config.yaml
experts_per_token: 8
router_score: "sigmoid"
routed_scale: 1.0
balance_bias: true
lr_router: 0.000743
norm: "rmsnorm"
rope_fraction: 1.0
qk_norm: false
attn_scale: 0.0884
extras: ["capped logits"]
init: "uniform"
lr_head: 0.0131
Below are experts of layer 2 (counted from 0) of a mixture-of-experts language model. Rows are named router (the router's row for the expert), gate (a neuron's input weights, with its number), up (a neuron's input weights, with its number) and show model dimensions 0-255. Each number is 500 + 25 x the weight over its row's rms, rounded and kept within 0 to 999. Numbers have three digits each.
After each expert's rows: a language model's description of what the expert responds to. This comes from a sample of Wikipedia text that the model never trained on.

# expert 9
router:485508477454531481492494486499462504523505512477495506528486512522483521506464482527466529494481523464487461518515489502506467491479501506474510511480486466579512498505492506531485479503502494480511459469466498524495461488449509509507507529543524455477446505503510525480460531493480506452514496497496490514450485499496534533493476538527488463450472507476494470525451463448490473500505515479500541508504529501508488581506444454480524513501491464553471512516510481485471552499550523472480527471532478487454514494532517501489493504497526520483482468485515481526518469526511519449483508512528477506473526506473496488499480523502450502470519495500506448428512447523528510513495538461489477462487516458485484493493478474530493508490496491527535479505518519491499509503505503
gate0:539466526495501481528489494485495512498503497512496546478492447433491510501460499494459544512508534518525491483506499491548530438492502501476467490499482524503565473501504471488502481506472462516506493478461447535519525457482488510494496498494491520545488540533495518489502500504438475507476516525516509515486473479506453537462503541477545516495520492502529522490471479527497487499497543483553533515503482522522456488481458527488542487546524479506510515487506494498493501509480457491453504499483519444534486511498476504461518519464463485548544501522465545501537508526510502519470490473501486457481488505515521552538512469522464479471495495523511512484551505513501481535496487553482508488555539503465467498500487492497513505527472482495513490491475470537528494490506483
up0:540475505541545476490509559472497487497495472543509484477509491509479534483512469476504457450496467502513518497518496540506452495511444522538499468565518472501497480506478493489502503496480461477510453505502486507482527500492481513520500516499514525523469510508493522457473461491511474487537522494484506525455519503494530546527496459495500498515505485516491507450513534474529518516503536497526453503472524496540494491548527506462495515509497461492513499495502470502491502511463500540524500494521534469489478474515520523432535505567465518526517464490486525443471519531506480523530506556536474524500525530482521487461475485531537474472534512482526468523506537487519521530499485514519505488530497530505474493474483534487478529537507478518521532541542491474495540489509465
What it handles: Locative and agent prepositions

# expert 36
router:485498523479546489481469494534510510490509467491504480544493498536488507490553476527478506480460506489479498512474466518401466474523518507432471539471513510522502491530486479510523505492477511492503504539503502527525490487498484546488491545475480476501487446509550514473464475533561468495521502493508532493490476501513469506508536501507501460512532487509509487474505491512477486537460509538521512493487500464533525474501511455482521465490505503482474462498498524471506471533511538525449485472505496475485497539525581549505494467471482519521559509470501488530460520477515497485504485509552465474476519470507504514489543522496461451503509518477499544510479519502499523519482503518495457489475509475505468515524453523520512466501491495527511491485505517497476511537481475
gate1:486484509530496481474482488513475506474498478490482494504512526521512476536484510517487494492567533500489510520479496513465520512550507515489495520491477513458481474533519505472480476483499481444500502501513496543458500526487514528462499492504489507476569454494521467508499500478466450522474491485479531479495487585509541494525544516504465461553483522522495523475517518489458530497514478517471470549492506480503489487484485509492536495484514477483542484502498525499489484485491531531485464500521460527506514487465506496499540515536492497500509515475544504540471540499443448532445497484513461498524453513497537500520511512478507465537462460512508477482510520496488537457488474533488507463524490502516539516517483503510506530508497516514528431550499457478500479515544469
up1:543491528481483488452505502557488472510545469517542504486457497484430501480486532519498516525496477520532500521492538500511508487491551536514536467488523489516413502484513527468505500501530519538502508511480520530484485514460516508536457500531510488460489441467500508488464531520497528498503521486518473503490455517505540514448491500515474501505463509429515519484531508513505490521467520505479516553507504521500504481467571490490525506451496505453447512481473517486480520484529462481537521507524503528542454502526507454494516503480516513511496468498486506535516531528540510511476473500463511504515497447520554537523492524504478453501482497514532512510502487500516512513522473499502527474481511472497503474523486503530539509500488491511520508507463475528515508514480486
What it handles: Institution name endings

# expert 17
router:526509523487519488471473523504483499536484529481475462532520513508490472492468482514503488523574498514484469505484479536503455484514490470496481516477531484544484471494489463496475495464513478477518523479501528514493444480472496510514518509500514470490506517508491514494466529530512533502487490507527486533478511507448480469471414528498474533496479452508505458512496487513466489492512506504480523474541532496500452582493499496506433513550511516498504487486471513453459476522545503476508493526496493478523517535523511544535534503479491509480504480461525497523490478465493517456513508495477488470485518503482523486484483563534487500437495528485516468454537518526498510548452526483513494474473504499518497514503478517536505511482501478543510473494494492442540503511520497
gate0:543500538473504489506502553464490506511524481486489505497472502514509478495493506472506509524537539485447514487510510499563476492498495473482473520529523522493487503505475503516523510503509491496500529539486519518496511495504488490477516528566460530512536494478475530530441462493496518551435523495538468498461513515502519497489464521472523532462491477540486439481532478545467481499504480499498565479508515469468532488517502521516458499527478529492494553474532490474522509463499501503534505497470532471527479516476522506480499539477488500509470500511484519525505473493500516498507490518470523451505556511494488525548501532523470491481481446506460437480482515490491536469475499549507539506520476509519494485485555467528464502469508510492507494501472477467505465512465531
up0:497487486530517527504495524524463537521490532532459465493489494473545499511515466490443509467493492483504492560479510520470492506521497475543475479497462458459482517500504523487517491503451468505433472460459515533502508521429538486486498501529504517494515512562511492495512537531463485530529504518518529537520580494487485476504486471496503447517520442534490503482496488535520496465514555514525477518504530497521506493511526506502506531511521521484496508532522528555475547492484512481483492514546487512502493498483503476506512525516515469472509473506498513516512517546503489494523475486517505504477481509506530535497541529464481489472506473496509514503496509525486490532511533511533506511491529490441529466484511547487522487512454455491508505530485489526494543497464447
What it handles: Auxiliary and linking verbs

# expert 12
router:485520511508557523515520551495516505516462495509499507506511523492497516501494513491485551516521487524517540531542534510484480463487526538468507499496484513490493491488485498539502516510460517518543489501493459491484487484485483517487507522530491446526452506513472510543480510473476482472504479544474498501501483511474480488467552506538507496478490502519530535525525477509495467554487536524500502484500509470509505472506464494544510529542507476501539501475485539459515486532511505506492525500498514429521534527524521559519495484503461534516495515479487393510513486486454522465494472466505440477495520497529480501508485507552478502482507535458494541465487486482489521519480534521446493497483507537549510551492495507507486502507468469504474521524529506455536498500491505
gate3:495533512486489506476512517506465493523477486486495483461513523471483509529481503506490492487502513500498526518518516467562512473516504510491501514499520465458472460445531522504521496515546477505533486517515463494462508490528538513529494464526513506458513475534458479522511500460508519497503510486477499518516546502522479498507534482526542499537558491499501532485477509459477499501480533457492500477520497519460478469508537503524503492453503511484535453496511492474479536480501502505504498545469478476541523516532488457458494495481512519474539513497471504475565479495441493438502505456510551465477483501523490504516519505520478513521513500538484508514522508553499540485521486485486512426513450529514542519516511550472467517478506472501527551514482504556482513499464511
up3:489524495531446501528513513493486531545513490541535472477479474531473535485461508484493436522537469493523534522498519476506504517511470484464522494517529530473512469496514501516537513491516521490491496477497486480474451502521483458548477492509512478513542490501521536522505546516523524492559526548502508499499483502510474464482449543550523476535524495515487494478499502502423532539464515521510548511509483481454529520473511479476499449483514492472526480454501490515545496513491479519492519457463494479538517484495501482526499512491510501503519471516505473532506517503539502496486543514494491507491525533477474517498527515532488454510458530514482498462481476500490469498490488496440500497521498458493478531530489448457563480504496514463537486488535527484511492506520506
What it handles: Biographical past verbs

# expert 50
router:466522516508467501476528507488504510509464505471460488509495514531498539491517454465495525518443505485503511496467490495523512511483463513468491499483476497512529513428490444468488477489486485528510524489472483527551576442470501505521542497537474504448470488506507506495496501477532503487480526494531493497523521463508499485514528492519489506471509514493489495523525495489496495507447516468564483497503528513509511483510461449555449529472453458509444503529517491487510487493475508487503477482512478475498507492521509479494491488440518521513514533526524494511546511504492500468543508490550531526505509486490485528515487527521487505475531465503488513572542465520519502491482501533533486499483518489505572514500485502469450509512475452528503473516470507497479538495486490
gate1:496484526519507506505511505512484513476527482506503536472465558561506489521471466524496494464529495487498484497510491518527482518533493496493505528508480493532503492488478532515550500501541466431499496504481441525487484466502527497546514503484480501478495496504481533475497516462523546472512503477542474507460464497505503504468497481541511513468496474532489496498491512518483506503480507523491490472485535485490486508504491462506504488518522509488509483550501477482515505484479538498468491540533547524488449474506482562522538502486499487510474486507527481459551540523474469505498541502514527492540530469470533527514485479517523516443546483517470502512532530506499557465460502468508553504506480506487507506513453473534532558518496521542534506512488452535532532469504547
up1:503472535477502474514514473510527495467511505453458479516513494457472504522468467481555480474524460520492466523518534531464524555446515539522477507482490503498527547526484486482532521507473492516527476507500453534528479466494521487518521457513487472433469480516548505522495512467506500486479515474504471460498515502498505491525499519522502519515508510516520510525522536458504507524441474491503527459498522490442509521505480488486517469544511494477460510514496490524501515508489469490505496529540505508510482448474518483483514451467468479466482500503527493503502479521503482455485509497476502531471512475475520509475510507471516508499507498506477475470558472523513509487514454450559477487503512491500522527475426510509495510511513511527507497537491538510525488451547454
What it handles: Determiners and pronouns

# expert 45
router:533500492480578505522477502497514506506456512460451502537530523512474538491521480504482551486513514545512539510544490501477492469482465498468513522488496444493519478501448474498489479497492469536497498488484523549503557493481485505492520520518475500491498498506537523481516511514547493485513534457491481512523475449512499438502501520488515483459494493485506500484570523496474492501462488505499482490466573501502478508560488482557458498493511484509510479481534455463551493481493513460462506476511511469470507492517492509494502506476541516504516500510483498520512468541501492475525502505474470526564479488559482511514486495504470483472493497502461548518524522482546488486512549530543447512527495483497473503497474478474501481504487477532489508518505507509507533509517504
gate1:526486512477511505547501481492507452500511497472509535495510499506523457486481491556483513507537508498477490538551488492517521456528494466502488524532521513529465492483495524482455486522529480460493552509483490518478464501510522476494491510485474505529457482535465493482492493486488528522491566491539466484440492496489490507522505523519487438475493505498504478523570516554475543504512515497480523484530494499522494502534471479479518483527534513477546485505495478468503498521523496479427516488482459519515492454525472507496511511502517490518484484524513468502548523502501496499511507501483509510544473499497553523501481559535504534462505502475499527510504466525510538527493463506535493496509436486527518519492526510514509500525494488528481494553555546540474509482489557
up1:515483491469522498543466497467521460515483520474491496542438477455530511517499466501495478498507512545522494507505469496519522495459451494446476495492503532495511447478503512479461463498521476480511517531474499485518481490498528494529478483500502464520442480493502488468506515500546475516512525474490486522496440487500443463555497518537480501521493497492530458516501526491479520468523527532489462499479490515461498508517488517520476491476490520434450497474509485496493514505525470466461519485493463485509506480511511516483485503500492527513548513466479465481454463482508471549526509479482491507521481545533544499544564523515507537469496514497525460507525451536506525553496494483477487457525475511518499505472527461529514533497500504519495490495492476495526529469486478
What it handles: Articles and possessives

# expert 62
router:550483523485543493477500524528512512512475503490518476462502481483517518493553465500502545475538482513506554469573504530453490521504455491464486561485556468519490468498433508484471545452488494508504511502518498524547491476496463506482487533465509466497522504533494507522504505501541465501510517515520497505513483487452510430471462518488481512499500457535478463454508468542460506506519510545486541461503498497487489516529528507508503505529539478525525500472449489471530489482520510492509478510504523494506524485525492551528520482526546498497509485465488498520507534464478480511526515526493492489502502500451498466496527508521500469501522553485499540472473507472524502505513493485540511476491542493492493503482474499494472492481464501506526458481500505456531497506535506
gate0:525520494449505556498499501526526510498524505474500513510485486489497499541533529497537538488504536524518497500511503469477490534504509494460513493518485482524514499533525488492490511483484482500491514442503487513519493507507505458437496436491510454559494490523492469471513527493476475481483459494505497541479515472518467496485460544492512502494506503494519502503482494491440526514502493507467558438509456544476464497471535511501522511519551518454528507466524511454530489486472499491499526498470510508543504510564533540475499556482543525482527462502484505537485507507527490558509502454526519512506496456474455542498533458531520514483501533495460487476522465509521539490529527495533499500517543490505502537481526496494470504505489487533467476508488529501492513501473510
up0:529519502544521503493534547499493529507515556512493480488480496469503540516514461516469493528478503481504474534503519502550524498477470507481492510530499483512502504516486534467515511494497554473569507539484558479490485522499529527556519561521460509480528490547530470490463481504481522500502485560494562470492555487497456516515475479503537478519542500528501525494493525496524506510501496487530487547467486500532477505502530523488482517493525470497526498467530477537498481505477476462484492480508473492482451498481497497483485484512503486526460491498526514520465439462501513470498500481474483505547485525508506468519495514557471496508502472528514526532500501531486510500474461500496494513463499500508552491512503517562496507486525475496492555463499493529478520502538445
What it handles: Politics and administration stems

# expert 11
router:499528454502497528495519501557498508519466520488528486540491492527507523521498453491520516502451512519483468509518490507484478489484495493493493510474562479458489482506476508494492507500519527460513470494486503525500482504466491523516474543521521513464511538528474506505499525509584510481512523518500505515486482472493530464466509536509529423471468497505466520480535433508478470520514507504525529530493504495527546516481477493484522466466519465473509515509497494481475535515524502491484504516494497481484512456519514510485503485499518504513480514497491517522498502503488530477500546449523436486475553483447456476475498507535465510500543496517519503504458462533512532545422494457487489501487507451474500538536490485509487528481532494533486459523489503473519522531461488
gate0:540493516517494488523518543474514522518492518491507493538501521516471513487485499490498529534483516512483517489508538506535514476499476525513513493494480525497511545538487502490495467512459562489528541492479469515538456502532477529530491520498486536523485514546477481505478487498498493497542506492524491494517507549518472516471479493520485469473468489479511469473539535490502557506541538486526527532496495523451517486525464503487446463526532525514496520478491522496522519522499516519453495462500547463520508464570500536528506501507531460526486501529485536457502482460502482541454542504530515556521453496495516496528507507483493552520515538529477507516517536516513497468537515504531520479478518470512488482462513495508485460499502499550445487532486491462546501483504495
up0:492522477439507502522479498486472475527466538476521474496466444525515514515537526452478492486506458480504480519503483470505460521487465512467559503460488492493549499478501520471543473493483510532505471502504486514517499474485493497505442484496480497496464520494460524510496488482472488498485494479494534547472512505517533481518461511470477445513504463500516504495510498552505516528516509522530493523493566507483504538521528488479504503499486511493499482516472525510497548504528485489486509495523456530490459474518528494476500516512518489530492446449503483484444478488506458544506494496501519533478535464524537502504508472500476532476544507475536528519513541540480512462495532521532499475483473527565483479553506566496514483519506481497505538484504507467493522455507486
What it handles: Of and prepositions

# expert 27
router:498503499505451517476481487516532531526500475501515511517482497516469515449512483482486518509482524467511481470466486504500527488539516483460472489485485462511488478494520467485511472491491509561514482476452551506525579525472511518487529508515477497504498523499498558451469516505495488490491502491528503496542551525513505453516543543494482472472451507444507515513491493534467470499507539516533476449496517515481516502493483485512489470501467496484542520545494480474489485527482502483527485465508478507439499509534513497510492480488495486496500550503502557509499520525480496485516552498508496491473520512510491511513456540530476532483502491461515511512454536536505479487486554469524490504445510490460526521466479544488456512528528509508493473531497532479478499534445520
gate0:526503486466485520488481538531495532541502496488534528492442528473494506507498492489523493502502530470493526521511502484507530524542523486465443497463531486529522490480491500555506478538471504567451517465497495495528514498467490474507523476486493545504508522510480511494465488535497514508530488540511509533512538531508489524478520526498514497508481522497499473484511512534496515483491479527492538462523513531488546511528462481510496543475461483483487497478515521491503488477518474543528495512462508450544496476547471530541500490462561468473491517508489540499468493516521534470537540485497524527482509511519508530505511549507492477541475549509473473496502461527490488436545526495555510537511517514441500491465468514487505502474543493509461482509479512464512495506498514
up0:534505510488496494531519525446473513515500526523486476512493511463495561514512472474438491478520479514508488494475519469506505501495421486514493474479501495522470491489495483515522533483528539452501502491534535518504480495502497467533497504499462468470520499485483472494484539458518476472516485483557495509512458493505503496539518467490475486501520466506484513513527493524504522530477545527508495512503501450532529474511526450495525509457503459473507540458506516521508510506464517468461482506530504524499475532521483486503507489538483437510501473486516524505490501508483483481507485569525505497483514488484518520524496480559488503509547470517505486492528506462497517495475460487510523508515463507501494469519524517513492459536487497536602529499494481460489558468507452
What it handles: Music and film nouns

# expert 7
router:458496512473505507487498530537517511556499464471513453501546529551469529473501426464499542474452557505511515461513456520492489488517483490485489514483532465529498494496493484502501519495461542490524495540481525490517518444489505505557484507550457471520498501492489561504461502518483527485474501500537507497534525469482494493466541487524494473494546493485509472495493498518446414514474500460479507492512495532536488491506473462503485483490526464491512527500490511481508534482499503543507523516507516499454466491527531527523455499470474531490521511508516530517480523491494506488537517508472508510518501489512482472507531546495444496489487440495485532507513493490518505545493548503493471484473526499502477480471476524513535521494511479513488472519513500485491482512540508
gate2:488460487520481477517481470499523483495546548530516482479481485451508512524503507531473530494519496462519495499503497497520530508527456481527483511501525544514547489479462506545471491497493508462459480505543519554495538467519503504506495473497481524457530485506506489499500523513513480513494458518490469521513497481460534449509523518470498553485498505526486487538492503495509508465529474540471511478477522443514535488511496492510484450525467515522509488464475512499478527513522532464531525521492512477567507474499500484577520514463501537471491460507486515496483507513444532490452488547489529483496544477488460496493502551498526484478519484508488481573500496504459524511461496469494471458499498502513477469518533523495492532548470506470515477489498498495473482498521514
up2:505518507497518481465502540516457509483485520477481501511508520471501443501536432482513442512482510508499542493485459520475491498537484490504547515475479542499487469478490522487550514477516522468510503516477483500491453514509496500517456530477496451504541541540494529532502488470501513500489486506542436511520497523544504452491527493538453476497509480514518528498471479498526482530527489462500509520482473519471461510523524515478472531480532546492466495477552483513496490486510519481493517504496485464502498455511508491478519506506479513459533438525525500491527550521503509500507496500505484444527479546519460435481525472479480471487539491509505489511507490482510487527482545506492545517512524495522504484519508485499494527456543488536497524478468486480466461470506543
What it handles: Name-initial word pieces

# expert 6
router:502484505504488512494510506498555475501495504477526490530486498479499473517521484527459547470519490491489480505474504504456535505500503526461499516492446484464529508491419491511492529465481520494508465485439464490487554467428449518506499535475504491486499487523530496515468501457473490494449505469488476503544501476479498485516524520515507494497491495489521538482556530480511502488477468523522511525474468450506484459530482482517481558555481497496564534486540544502488468482531539473535553497497480506524532509519493493555514487455501498528505494498484513519515503488476484493501478493491432556472498488482518486485560503507515499457515473482490499504483521507490499492505495456471490482494495489473474517474481503508486509496496483507519471501544501483450481525485527
gate1:539465510490519481538476484507466516483516547522521525486525532492487511449498430515435504535487490535463468464494524531463478461505535503460501474495469541514494497543492552498528470519481507488498515551478476496507516485453486490504500514486486488503476496541498486502494501463451544519488495481499485528482486508495537433507479523495496475519498503514485477507492543488497494500544529496511512524500529507478516486485507488527507547518499452464470478541480521475517506471539463534493517496501505470520486465479449491485510482484486522519540501480512509511497494495442500517483519503497479501519490517504491466507521506495517485495568497508466537529511503503467527484509484485517516549523514521462526508522514487530531528529485489544498445553536460503559460524521514
up1:541490488485526481469513506525471464491517525457450545514497478456515478456490457475524504534472519527500510484457482472515517465465538494507512523502508468541474503553497476455504482509518540472509527506496540470520504474467439475503495505491472496468527459510482478483518487472473511515517519491492510511459516471526484485545469515483490519507531517490503502498451538500499470508470519504523479514499495489476473487508491542520543549492487474526490507495443512499482449466545478503553469490533453464498496520480496493527512480527520514467507511483480484510503482512482511524506489488483492524509504493452551493508501528480576483551487477508447484494529511473473574492525458526495526490519533490495485510466516518509490470520488504513468516491491478507509489510526546
What it handles: Table cell separators

# expert 14
router:486572493487513509516486481475483512509535532491501481475529497518507494482500495492502498488454510501462510486530486553486475488509476509495484509459483512568481492489514501509525463473472497489525459517487515488510481507482514530513508499472514468510456487524544512503502492527507495483482508506478509501514499530457481524521530484511502433544507472471483465526502511548500484457486474500492501482494513461544499587477524454494469475501454492518482538518497555490515490463539518499480524459520471476538496534527525535502531496468500515488502518473451491523501508467481500482500477538465467530506469444473487527485456483490473453509530497574468482472522502507490526551480534492489498484485491476488475491478469489514518477461502458544526494526519520522508501530504483
gate1:506537510518535532517446483493527508489502487536522520489534484536479506490488508509485466487486533483481483503520548472474543466518491521516512498485487475498457544531529510453490494512505481489514506523490486495416544551553523490521478531505487475525488503519468488456467530488503461514458488514486451500463477537495510496483517517505428501532514525530490529504522526476473503476470514512491506510482507455518499484478512526496472480483519457496505543487523522465536504474528484509426458474501501494490481473419497520477500508528519490479538505504495470525432503507467515547515542507489510500501521515488503513536497525502520481479488540499496497527488507519498538505517499528472523513475479504514501519507527514523518478523500494522545524545484503510518493557495546
up1:509502525479531492525479508503469508500495534487504463479507542483483459520522471492516494527523508528471512478504483492556523502475491523537515486492482503521483517518475487535488477492457511492509468500491459566483489516523512490500479466461495551519504510532526491478531495453563513556507491457481462519466479499495554492516500458480513497515475501502533468518468501472517534565514522492475510499503461496450491503512517516500541514468547511492509516530504482470512529491543509535519508535535465469493455454535530498473509488501538524493500514489453506569513479471478502504519449510488495530519490477479525502514499541518530510498514514481484509488506527507518463502505479513485551485528494534500470479520452496476527521508484524515503455517504536562536530490540511
What it handles: Mid-word fragments

# expert 13
router:500500477480544520505490512527546518518432511455495537504520513498513534477571459509480518474541534506520459518475479530472475524485458488487495526487494495506506490501441537508519567454495527477510484489476441500476516460490491528506511509491500498469499500544471521496513505494506498488468529520520534473479476493493512484447501531541448436480520457513512492499505516471492522523498512502495526504522496477500497490514486468477527539513530505493522506464505517476523489495515495496461539501534511495475504483517517569515490497487537502525505504455528476524483510515469508511517482494471402543502503482471496470517521521489513450498539486523484461476528481514511483516481512527485479457496465473504498470518494535486491519486472483488489468489499536451507487503528480
gate28:511529476511496475513545489472500541447481530503476499496524495533470507481501527485504448533505522520475474514496500532459499516446489475502535537524487483553536497466521478555511498459485532472505495508465487470476515473522490533521471545485496542514515481503499486484458493476511535536503503507513523533483552478462525556527458472494530494485485497570510532472502447493504512493487517487495513527457499503501502549514480507472517497525546540511485540469526531481529531561468478519506480485491480528495465493505498549516516516549512477474495502490522504519513477519547499520494494535512452481480514501469500506452526502482479498507451489498518456500500509505539514508484548505500499465520504489517520515514505537501498512517528479512534459466470496456481495516488531
up28:541492496459515521495519528480531516472520482527486496477514483486486526498490513488479558478506589497505536525510556517518574472482471502500461494532512498501533504490489507520491493525536498542467491529495500492483495506510546481496454520528471464459520528546477471493472488527471505506472523521503478496482526546528502494445478535508544507528486531472540524490516500475491530515494548498442505498479473508530506500505494493484530495490502535459487503527486485503507508479500525507484485510457506499461487454518538542454539546467528511516489502523480499465525536483497520518541525494506473457537468487492497482489481509536496502506503488494538499486502508514489478510470507491477480538504510520488499532514449497506522520522481520451526473494493510491476510509462410
What it handles: Months and named entries

# expert 4
router:496543511504523482476487545480522533511497489464488504496522507510463552502506461516521521481502522485523543490567476463494547531507481501483488509486466474484505522498508471488470498465489506508503513507484529522502549497486460516520491508497494484541485494490501505494501487485511501489520553474519499527525491470498535481484444566499527486478483492502530532518537507573494502501440551487512484496511530507502529503564526491522491467498519471544497502507493521479495480495541483493492541481497507488482511547518501508499475497516511526546515531475522499522517493476502510481512516530520470493498522473481497527481499501545493496464511450484489545500542467542575484508487557493541472502476468551490491527473480512508494486521463445507483458522500521506547555511529512
gate0:463530504490481492505509504470469544506537460509491504462485519523485519540510496510486542538502484504492513499532476480476526523508548437516544477509508511545515527512512472478566486458492515544515477530461542531504496517518548524506480529501498482530490505513517497539549488467500499445538494515525510457487530469508478484510441486488520531508506533473432505506500494503470511476499489484551519489498501485515513476499511537505499453517458505514458523507484496487503447497501497526496491482489478503503501482449485498453497490454508475444534502484477477501486469545502498512485542515478529496542502482501458501449503498523489518500508482476465570467454505490516494546486532492508497521501494550507488497506523512511500463512468542500512518526505493465511490461473515
up0:498499467527502526494456499506516537469504459516519454496458452468528545541524513514497486499502503515483474509496442501517517478472519510490483497465486488499484530482517539495504462494539518528489520473513502484462533512512435513474507460536484475545488504465515472475545475490503514549471516502443519534511508497526509491515480518511460489484525507490462508483492531512517534531551497496541460497565483473514501502493534521455479493482517472490503493520511473518449541536528480474466548506511506500513495510563489468453520505511478469498481510473477489508494519529472495469478458471495502471509522539453514482456532513481488426499501525498508493488517510528502487509472493516484465496501469483509530480519521538517558484524473500508481514481499481514519484526532478
What it handles: Determiners and possessive s

# expert 1
router:565493513490509525472511525535529542518453531526498494493511517488493527515496491470434551484533491525481514508477529470485519482545507472471487548494490493457504533491488519455488531472494498498509469467465507507514517493436480522471544520492464480503481485500480478526509498503462506484512505501498483484462526504477512484529535558509518507508474498494449524476532464499509497509500469511483498526503502444490517491514493494492515492552501488498512501506523513489494508479532495464516514515523474475462527478517484522535535486516467508550507505486527534511511477487462494444509496498503380516457507507527472491538547506475487493469479449481495502454511509503541503495491519456498480487496485526470487512452491486464515481484483487503473514510523528443482499513495521
gate1:500540539509499483507473443577481487547525508512492512484524490521445468483445512484471503482535511524536480471508518507443542492522499494491517496563485462489510464546489492498514515493421510501539476524455499526532470505494493488506442485495493482502541515490471489512514510514527492503528486493507493514477439522460515499478507519543531474530512486506501485484455465536527531520491484494448507512506516510501503467469529529557462492474523516515482523496520491491524519523528492520463468483506495499534495524505508517515527519505514499495500472489535434486511523455482519471527523518521502484479523493509498523516482516479522508502486507505530507536532519476490485490521511532528511531518500500533474485515522483517516469586514472461529520510473497497517479528469505
up1:487450525528494462501476569508525505499508482509476474511502513507477526526451485463508492475523506497507515534487497426538502533496497509435483468494510469512494501492473463478533489464486490483467469474491479494488519482504496443502494457477510503493479470546499494533489496509453495500486488495515496474472513485462496511514492510472504501493497505510488468523501517469496485486482528525511485504471491474484499519545509539486496518487541508546475507490505469487547508481454488496527493535525500486434479474501480527507472479521491511474505491484426492535488480504510532490517485458490469493486509497494539490514518544478529524495548512482500522477515506473464477448527506508490533522571499463487545504481456494552548494512540504529504495507522449476487563493526546
What it handles: Infobox field labels

# expert 48
router:527469476522444499476491530509514492504454470508526531525536498497484486554533495448489520463546511483541521515504451520483519476520509488492486513494472502443505493513448487492473508454506490521534524491464492453498514492457493561522473528503465506495491497515483499518506477473556491460484475497473511481495482460505514477495539531511482486516504475499499483495533514523437440480500508497520479428492486452575518476527550516505490444509506507486528475496482467495476492525477505504502512516529518482499534507492519519496471527472489505499529507488504485506528498515481528453496516501492448533494506492486499490483577528481542504471502514517459515520484538496527521513523470523506509480478476506515501532455520555508505492464526470493484491498512499483504481531512499
gate2:504485447498502482509512507483423494464471527503541487556547479476509493504500469483511510451493492505531492509508540513520518470505475487478481489493459538492507481479462449488481505479470481519526499483525506546507476513503481513462501508490526501496469459539534509513496490497534488484469469481489445519472514494504490500500518506467496533487501555531539485515504565447493481532490482485502473468513508478530528532484493517462532486509511490509518462505477476535467515468505486501563498530527490509585498559526540540472493513467487519485494536479512491488516507478476508479509534526473484502475455494482486503512532506497506480494518533503483489527510482481472500415532545506493513480507534473473493486533487515528512478504516458491455494517499460491488517496495475
up2:492508518508517488477474502501500541498523478498515440510480479484519526534532519486523512480515496482488516487489488490460508489551523492502501546542488524476507497484495468510539516490495476506489541523527475442466532537477519518474482487504520456523438429521472481515523505496499529485490491542481493483504490521542460461559499472512488530516499507522511527531483495479505516498505508514477506504504546498485538446473495533463485515505546511469451464488509478447486497503508490503503507499584536485503535483539509473477479566514516499478468494477484451467494504499518516516495492507500461489477493524476455538519547495462542470530499479492483454465512473475506497502473513510525465514526466496466535475521510458505497506473481495504478466484475469513492503512520469
What it handles: Proper names, nationalities

# expert 38
router:507533447489509506441485499478460518500531522490491499477514473525531514496496482471501523502482557536506483473518501512493506507470486482475483505484487457557473491479494499540515476492493504481512440483507482521500474482488501519541506528497502448488461502503521520501492522485518511483473496516474512503471509464497488557491497489511500497463521483491498448451463472506476497503483507495500532521529485488502491576500498448483477473474527510556448508541511519477530524484516506529484546485580463470497502506523515500516514504488499538506532498477518481512530514507494446483557491518508487490496521503486495494517491510496470481499531496519451470444556483538509493532505504516496491433469515472526466493501502492519486472426493473519490440495517523508533516508532508
gate2:476542514520483508513498494466485523516532480473495492530482527488532500523512507475484523478520530556512510480473525534508527524503435502513457495511532455546505490496463492505467453482527509494480515525522504477440528493522542524438491460507529514520494472512497474506491489507516467512489521473483478469487477506517463500491489452500529508499495461482511500483500527510513493534480461490539469482484536466509520473490496540470467454492470527521470465505535531495515444492493487472487580518508550487523517463478470524524504505481490509460511535456476496497505461521457472517515490487493485494468513554524485524517452481529536492502498490529476508528516506514469512521473469486503522478495524485494509492485533472445494464424514488497508511472504486531494508504512465
up2:486500487503534516501501480496498493484500510479461520535499498486531523504517504488481580533483527540454563501547466509486484485456496495471484470520474517491509449508500492487551485481514518469511460493500485492516497541483485519490485491497492472528461509545518508469464490555477486524479480514508467478517536517515500545436494490480488517518477482536529513476467433498449491482500529509482558523468542541474487484495501504515555533517494482496482544497500513493511505508490516473478544488474511507516529514496483489531465508481524486479518515499525481515511503496525548494517493472530552479475529536489490485495526502479467503516487503507483431518510492483523521488492523525486490513526505478506547449510595531506465518484483530484511502498468521513503535512515496
What it handles: Word-initial stems